Weights of a small mixture-of-experts language model, trained from scratch on English Wikipedia.
Size: vocabulary 16384, 66.4M parameters.
Experts: 48 experts in each of 10 layers, 112 SwiGLU neurons an expert, a softmax router.
Training: 453M tokens, 9406 steps.
Below are experts of layer 4 (counted from 0) of a mixture-of-experts language model. Rows are named router (the router's row for the expert) and show model dimensions 0-31. Each number is 128 + 24 x the weight over its row's rms, rounded and kept within 0 to 255. Numbers have three digits each.
After each expert's rows: "comes before" lists some tokens at least twice as common just after its tokens as in all text. This comes from a sample of Wikipedia text that the model never trained on. Tokens count by the router's weight.

# expert 34
router:142123131176118176140125129132116136120146127134156135139085093170086126134164126145161153130196
comes before: "| ", "-", "|", "- ", "|  |", "The"

# expert 33
router:137106126150118115133156143133127148168147113122123159119145130125115104125156143159143153092167
comes before: "\n", " | ", " |", "0", "; ", "3"

# expert 19
router:118123118163116137132143127119125159117130087107141143149113104154114121102176138134144127121185
comes before: "| ", "|", "-", "- ", "1", "2"

# expert 6
router:123101076161087095132105131138124123131126141133174128127097130141127105111155142139116131112143
comes before: "2", "1", ", ", "3", "4", "6"

# expert 23
router:127127117158129164138124153135133162126153104156150145145104094155111108136191128150130170097175
comes before: " | ", ".", "–", ",", " |", ")"

# expert 12
router:157146123146127134145112172142113138154140077131129124126129117155121135096174146142098156091130
comes before: "\n", ".", ",", " and", " |  |", "ia."

# expert 44
router:142154135131110136129129141157118135179154158142134160137115135153098101137122121159133160095132
comes before: "1", "\n\n", "0", "2", "3", "6"

# expert 36
router:116132118136098149117129136142108160158114109158158140142120107161061102098158157147138151097161
comes before: "1", "2", "0", "3", "4", "5"

# expert 4
router:130101104128134131163088139169060145116120170144135157129111092134142106094153143123126119128122
comes before: "\n\n", "==", "\n", "===", "The", "="

# expert 11
router:162102093140135142148151144150117128130131118118135144149119105116106080096172153164119124100132
comes before: " | ", " |", " |  |  | ", " |  | ", ") | ", "0"

# expert 47
router:127116117149119131124109153136106141156156137143171147129100092145102121117133163163143164095138
comes before: "\n", "\n\n", " Clay", " Yes", " Success", " check"

# expert 5
router:131126105137129121130110124153097128116143165193125143150077109169095120113138133147121152132117
comes before: "\n\n", " The", "The", "\n", "==", " He"

# expert 41
router:140128103157125120137129134154150140143130123128146145127129086131115104128187147158123128094160
comes before: " | ", "–", ".", ", ", "; ", ","